python train.py --num_hidden_layers=11 --hidden_size=224 --n_experts=64 --experts_per_token=6 --d_expert=64 --d_shared_expert=64 --hidden_act="swiglu" --moe_layers=[3, 4, 5, 6, 7, 8, 9, 10] --router_score="sigmoid" --normalize_top_k=true --routed_scale=2.45 --balance_loss=0.00443 --balance_bias=false --router_noise=0.3 --init_std_router=0.029 --lr_router=0.000992 --vocab_size=6723 --norm="rmsnorm" --norm_eps=1e-06 --tie_word_embeddings=false --optimizer="adamw" --learning_rate=0.00375 --beta1=0.9 --beta2=0.98 --max_grad_norm=1.0 --batch_tokens=[131072, 262144] --max_seq_len=256 --train_tokens=935600000 --max_steps=5126 --dataset="wikipedia_en"
Below are experts of layer 5 (counted from 0) of a mixture-of-experts language model. Rows are named router (the router's row for the expert), gate (a neuron's input weights, with its number), up (a neuron's input weights, with its number) and show model dimensions 0-223. Each number is 128 + 24 x the weight over its row's rms, rounded and kept within 0 to 255. Numbers have three digits each.
After each expert's rows: a language model's description of what the expert responds to. This comes from a sample of Wikipedia text that the model never trained on.

# expert 51
router:125110125171123093101118166098109162116126143151113140138134170121114109119166090135144096096153113124147103086146109132110161096151103138120146129107094090142132088120127139116119115139137130113118125101104151160116120099146150123115118109124171108133126131149132130140069104141110183112115141140180118138136105151157123150088099073122163168127130173153109112102122183150127145163160165087133104082154106154125112099130098170152154109152132114145140161114185132113140086128115107109134129148139116167167115145124083099100147164152149135151068079142114095120140135096151130127098089141141151159101128177120129111128121138119119128117093151114170132116100158113137129101140
gate2:148131116126170122108137158126102137113137150146132165180130166124124136163132109140130129133116107117148078133153083129128085097123115157190173107141162065171186142130111160147134102140140122133124119117142122138113124119140112111148089123098152139111136142164155155127138142156158128100113131135169124127093060102122163130146112118134143148133165140132142136084138161140104152152124114138148126145143162121074143128154134173166137048140104147113130137156155097118151132089170146113172155137115135172122129129141148135111175102154117144166118074123132169150108128134163159111102101132148110142136115128160140150123153125085098129115117172132112120138115114114164108138106
up2:137101136152130103125117147075087131125151140151133150153115121109122115119080133118169120161084143146167147136123102123139172124103120124109128138164179145093125150107095142101154136118139158127099110114163155159154091148138078134127147114123150122140138142134153127112165133131152158136136110147181117131125128144101177145137138147115090094119131130150128133113155143109106099129134125174123176169118151161124108127103097139126107083140169134139091128115100093122092137128147110113147138126131146178094134132100159163124145102130163137108134110117067148148111108113108136155071104162132097129181158163138071151139142182133101142100141172118126168100105158153157119146098
What it handles: Commas and parentheses. Commas, opening parentheses, periods and semicolons right after a noun, ending a phrase or introducing an aside, like University (now..., Union (EU).

# expert 8
router:111107127121115154141126163144128115125111152153126121133149122140114131165053143168105073109149136136099116122113131123148141107121137126108129152109148145121148129162111146140167149154129121150103119142146128096067097138190099113157167158132147133148122173127130160135104113085171154111095118139115105152106136153154136155085126130120110112131089102130094137121096098150165114118160147129152139094165124132138100118159160188127151123154166126134128101090173134130146088127130170144140132111089155142104117090127108135164134144114076193132139087132096122099155122092109104103144123153155120119121138105157134098123102136171126118108126137142184155127081136124172128125144
gate1:116101147146117133135099134149133102165136138169122095131122160158131131146138117145104093132111170111124120134097088140159133130104109152112178174073126086115135134159190140104116162112123105147096174126115158133141168155146112141156157128161132108083119168123127153119142108095159162168136124152146146168062150136094166138101138141099136103161136135154109117126126101093167146125113129152137154093189115157110070132155124133130165125105114128165128114168171112146147119125082138169136159092129122170147126136132103121139161130140096121122094125134095106115112109098114139091169090136170095149124147096129100121117153125137124140138112133118114123100118126109126131094145
up1:138118183099110165120106135153115100108115142133113112141130128084146140171134136154109127135103114128087116153145108151162127126108181146114123167098129122176149138143074128105146104109098110141123109127143144130086125121164117117155170137123133125128142150109126134102131077097185135085090089186175138112081131163112145121162093148112082136113120124127117116138105111143171145152127129138149134148175091143142118116157159110097123125152121081135122115167167152118105146135074139151124109086106093137114118152122149123142104137111118142112133155114100124149155165130120069083157089102156129083112136111133138115150146126138123159119118115143164182132136144109160144132091
What it handles: Mid-word fragments. Word-internal pieces not ending a word, often before a suffix or comma, such as barr-ack-s, scar-city, Cri-min-al, -tion.

# expert 18
router:147112114154171168138108146158112158138148123116167148132130169145096146112108088152119105116157155145128115099121127110145119076128141130100138117137135098118144126083110142158145114129117115182100108110118123108092126079223122153095128126175161075110107120118136144114087149101146139164091108107124113139172095109121112138100137106105147170099109129137082130127142150118118108103135118162118144119170102120106154095142162170133120116162137150142119146164138133124152128112107123162118110155124148153142080094116137125132126152128126158150151114115143095168139168077137122092149107124157113159123123136135107156109104161174133160184126172136159146137100116131124146146148
gate0:155152127112131133088112156121136117151178178121145116126093136125094162139119112152131096105135144128128117134128156129106142144106126135156171102131149080130162157153115129102172113150155133136114132135137136134131158108166147177104128146134151105127113121141167116156148155148154154116096149121131125132145136083123073086125132128098120169093114167133107087139149129143013113145151168145179121136162145153099141112145134170100109103110161145119144126136162130135174121116146114135142112154152166182108086081134137160137134174144112120129133099134117133147082145102130071118150125117148124138092126117132127110126128122182121137150108139139121131114145113130117099114168
up0:126119155115135148112108174155137124112084170109114156150145119172085154100145142173124136121139092105145109104109144141071177113150088126152127134116146104127121105144157085175115098132130105152117149144182137134101079112126101082095100147123159114087140135122123110114111158142147162103123119127082125104152141132136104140094150147133113172117136139135156148158146114137112111127150130104177122156127165133110150126110144152109150120151166108126121164133121098112118101077142110149132123114146140124118106054110150197167126105092127105101142123145108168141105129134095103165126121099138157126134134176125109148120174120181144088140128155126128114167096124131125114123131
What it handles: Word-final suffixes. Final suffix pieces that complete a word, often before punctuation: -ations, -ies, -ed, -ements, -ance in inst-ance, year digits.

# expert 9
router:125118109109136128161112162140168135139120092104131139112139174165107128104141100173100105101141134108140132129169115127098163094123111115111143168125074120155137107130096165127148136142119118144146115126188131166138105155155122109129134079103156102125142188111174147127082105140119122144123152164114118146134130158109117153078107124127122105152083131110129130137143106123124184137145132123100107109161117173133085099146159120164154124148147099136110089135154106140128130118088157072117117094140128136184081097113137131136127130117121150130092136109144096120124097047120108070128122138144165161123168116164140111142117128120131096158116152131177113131105138127137121135111
gate1:148117112131095178114168138181179116150121135109127124102130150135116150086107114182120114147153116129142092113104079127117120144148124142118123175150107132188077144131089142123143160127139118124122119151142144143130095165142149116097130116122144097152175162125125124158112111119119124204125135092084135158161157137119113143138090106084107103139095132135133095142157092119124163149133136145097128119177074152130116136126162131167132118134084119128145150149136087117088126130130109084109167128096199148118119110120126142117125151104126157095113154120128098121163129124097115103138125114114138148159144120123137154151107159114145107155112153147187120127140169128168134159124
up1:118166081111133129177100110153124107108094133125142134142119125161179119118153074163109132136151136145139150135102081090114162099157108107132087115152096087155124146099106151123160123109131107132128132168146123144128141111119085142128141112164153109128148171194109103131139133103126126105119133147147111148083113139131134132114102123113121124138132119134114083151150108140144112141125128119123141125154058165179113129138176145182125074152133159098105095126089145113095148176112095113082177095144144142131141169112133131121069157121120151145136123123117109117114140157110142118150105076120100122131097142119141167134124117139078106128131126103147111134166146165134137136163
What it handles: Clause-level function words. Verbs and connectives opening a predicate or clause in biographies and film text, such as was, had, became, including, as, and.

# expert 62
router:144140146142162110148137141110107126129146106141158150139148168158087118126133124151074077137158122150136117128142136164127136079135115104121155149129143105118146113114119131175136195161141106134119167096141137166158128122153146167102112073084166125146115127119104120135099135134137119129116171138149080109134107127091146134093139166112080124144125138131106092130128097107096125128175114125153108144124132205088110098165131141142122113146105106094122109150166129122113111101131147060128140104115121143121107150130125183109109180079128129154115119130142123114123158053142120115083116118140152128094148135121131125157075124114122140137135168102126166126142140127122119128160
gate0:131149106133131103129105142097130139129119144117142172131164122124137104118190134107141129118105119104095119123127103122123157116101100120199134070104122132106139143121172127177144129134097145125165117065128146141110132115151137140102141102133160086103146110122081131096120169119164106120153126166121108163139149092126112149157131149120079155133173125111141183130118121103159143142144141117158126127121101142139069144148120138153117117141137146157068121130152086116130151182136112075120157093118146153144128149119126130114107141111137133144094113121134153167134129150070139128060116140113094106074114152124125152126134162126105145157143166140126131125162095092148092128156
up0:109113140125149110105133140154102147103168133122138130119112136111090153112113122140146112098125141145151110139051106156111148141145084142107102141089109149155131137151128146120169135123098172093121146133171137101092122137134153115145177137145110214117147124144144155126157147113146072115080110086134138120079117110131128168136101090111121116119133105122123122108099127163188074123138121103136182159158161120174111142100160109159099115128064137138128138096122104119126148121135146118108114140120106120126130101115095094119154079145130097110149154146155115107162126141147150113122102121120096117159130140152146135136178133108109141089153142132117102098113130140140101091166
What it handles: Prepositions. Prepositions starting a phrase, especially in, of, on, from, during, between, including sentence-initial In and On before dates.

# expert 2
router:151157116134150131109133196134112148122138107117121152131119179158093093108145149175103095116149176105135125140112122173103117166116136084136152138070119111103168100116161139131140164166138114150116112133149137138117129133159146157116105111101157090112120154127118127135152146220137121096139106106151130149134092130130127123084132144104102113142127099116093136089135124103133152146120116169121127105147150161104114112165140143153101137128127097145140099122142126134121105127126106086083148124081172108155082123116119136139134158134121131145145121132145124146127142077145081155131127133150158175087139152088131126152074143125091169158162104173118135155152145153131112144133
gate1:138162117125161138115117167160123155130135160081120151124131131108102131111122132170100134134145154148135084143162131139151126116132130139094158156152132119088121100123133089185138179141180075160140179133116118140137099146158111083109149075129110119112123114144144167110149124111170126146137167110134114130161109093139147132123103148104119104148149122120083138106157120128118098119111147155109139116141138121145160128112138120188110158142099115144143157141174081124135121123084103115132111119110099102119092136120166124145098165114117121107164150118120167093078133105157108094068102116137153151110123141114115134136113146133103164165106138100108148107123127150133143212126
up1:113134129124100144100146160157124123103103165076118160114074110122153149154122130131103152139136082148144129120191100137097106113149104112131131151101132084126144130165142171134141102132154132167099115115145106125140090138145114156138129123117113129071088131187138098161119157093117104111094150162143117136106098137139168135092133096122091098148133142126109077157119143103099123103126117167128144183179134122103125113135140094109123125114143130114107165182154128114165151128096163109124146160097099137135096115107134125150093097129128112101142137104144098106097132075146120128154162117114180127136126111155107103152143144106138112109162156158116086153106138142108140158097
What it handles: Participles and quantifiers. Word-final verb forms and participles before a preposition, plus quantifiers such as many, other, such, as in released, used, known.

# expert 33
router:174137162126128109119142173130148147153101133204163103117137158118127158155153095117127068112162133117119130129145107116090111117151115132122140112096114114134140118146105154170128122098124154110103116116094156131138122129150112111143154141126115109111075132100199139115111137157077130134144147140140129130116109116121127154054177168124145160123124161087117143167114099125135133127118155099114095122161113118091115138107152169185142121156130126129131136144150123133142122094106119100115119105112115176106115130128066134132147152161152136122111117151105115094148171102147100094137127130167169147108159158140127093125097148137150125162099171137176094121109146167118145115132
gate2:120118154088116116096144173109144131177124115141162129082162130100101152069153138117139103143128141147144125121148165102128137163134092140159116122134112143111125133112134107113077126159133138150140134137139145155111140134139097121114147124114144152094139119124103114132116116099125115113070121154104136153170141096105169160123119165090138151150134147149127153125167135115111106127136146137118127139145178127066126148124138150115125168149116141124153151152107113130150105096140194164110149149107144183070109133127151093091082134112147139118116146148187118111116143104124097147182131135145118099112129112092155068168136168140121115161111180126127111099075147132155143128149
up2:132108115121123144140072177136132106161115118151134123116103149130127116084071116123131130128093120143112153142147124151140148186129125119143177120157143153100194102152188107158141139142135140127109123105102114133175134090123132133138121104165142149117172141102131138130095089141114169140120121091076139109107130128120133144135139155159112065138124134163108092083127122151057113161115125157084130075135148088143081132095162107099114141128123111133090102112166120121109151125094110146105153104165138142120141111135145125108151100105140152120163134112122118101110105143148187113104113142165148126144137158128147108143139149118128137153133123147107101104130172142179108129126
What it handles: Article lead structure. Structural tokens opening Wikipedia articles and infoboxes: breaks after = Title = headers, opening parentheses, born, nationality words like American, list dashes, years.

# expert 25
router:143108136112125170147126161118134110096087127185161106166158137102083141099122127096135093114121151151154114133131115109100151110081130137098146092113129059149121095157083125127139118141139115110089124121121153186120132147197145156075131127094173114129131147148133132175115103114120140123109099136131092152127096144144107167118151164129118140143131110135134172130159116123141144123144122123161108115157099144102114121153166171099178092126159123150118154108163132117152098137144150136126079106100135116147099148160089100128154154155126105126152081127126150121103139107127097112128126125116150138174113110128137108142131087186133106144147138159155096135111138115152099156110
gate1:134114121151141156139154103158147113080140163126130130141132139170122122162129130102143146105130124153174084110128134128098117108106107134094133095100140080126128132151133119118133115149144134151142125120137124143107142154194143110097143108114120122156115162182123135168124135108171140128165132119129099140101138144079129109091135103150077136156133118137148133101096120145132172129114191136090108152146138123095146147162165167118122106124192135139142107078162090113115107151104127147145144069082135155148133125102066139076131100138111157134144095115133139123177148100133113114175108102121108141133086102152081117141135090131131125143113168140124112128106097140104117166133
up1:102092136098160118134119114147089169155174134077084112145136099150123155116084103161163110101152123128118145135110124147138114126183127105108140155144158163125124157145114100165150139117110128145124096119125114123113056151089102134175114098145107130131108133129147115147105130113076109121092131131134165096152124136128087145106111115102152110102116151102090097135135121110102126085143103115143101096123142138136132131120104133150131163135109129119113127113110192138127145098149160094119141166141133133109123115117160133167086114081112190153134167125117158138123155145114098142105146087135127131129079110126125156132138168117118128144158104123071187159120118100132082101145
What it handles: Inner word syllables. Lowercase syllables inside words after an initial consonant cluster, like th-al-amus, Gond-ol-in, Mark-ov-ian, th-in-ks, especially in species and genus text.

# expert 12
router:155131132144111104143135139135152151172165109174178156145118177154112125101103074169118084131127149123158090100080187106129149068122081125129131125112138092136126116129119149127107151116136113141166130118112146159119123112177113089123095088118147158154124142114151165138138130102138119158155089119135130177136138185123130143100117130136161122101122142127129147122116153105147144164101095146158132108163148146142095088115136135187125182169078136136141090102120119104120122134160072110150154134137129146135134098157142130144151124159119108130071126148141131097140127094122125114094149143170108144126146151141121092141130120132132131115146146105166151106125164153127124121160
gate0:153119156074121159110147158159159145119143125153139134150129150111117133133134117155129136129150119120096123138104124056069125105109086121117117123139148133137110110138116106114117182151097128137125139106139183130146164130155135112121103120130132143114142118108131154115110131148139157146129154170123106139140118163125127139089185078142143125168129103103091102120112090107132155124111147186146080107104119105158125101146105180137123128154130115125143127097113103143128128157135106103125124149156128108099129124137154153119124124142146121142119140115091139141045132089115154115075113131164126158130159114112078086155128132146105159136181146082170149098126141114128131111210
up0:119114159117120174150187154132150139119148134134108140153139154190093079156112150118098097127132108142137123135126135091088110097132112105134115131125132123121127106197133090107175119148121099148103144114115135126151132097134153108152085057151122165116131096089147129141107170099138126135131139111129101127191102124128079127153166115118138106107154114125141122142134150142117108120116089119116136159102168118148106156148109169111122120105119161103085078088125135157127131104133117122150113153137141143106128115105157144092111127112153135091148173155121160136095148141140177170127124129202151181133114151156104137136135134143126112128143128116118121104183130121167135114144
What it handles: Table rules and mid-name pieces. Markdown table separator rows and cells, plus interior pieces of proper names and places, e.g. Po-iro-t, Fre-der-ik, Sö-der-manland.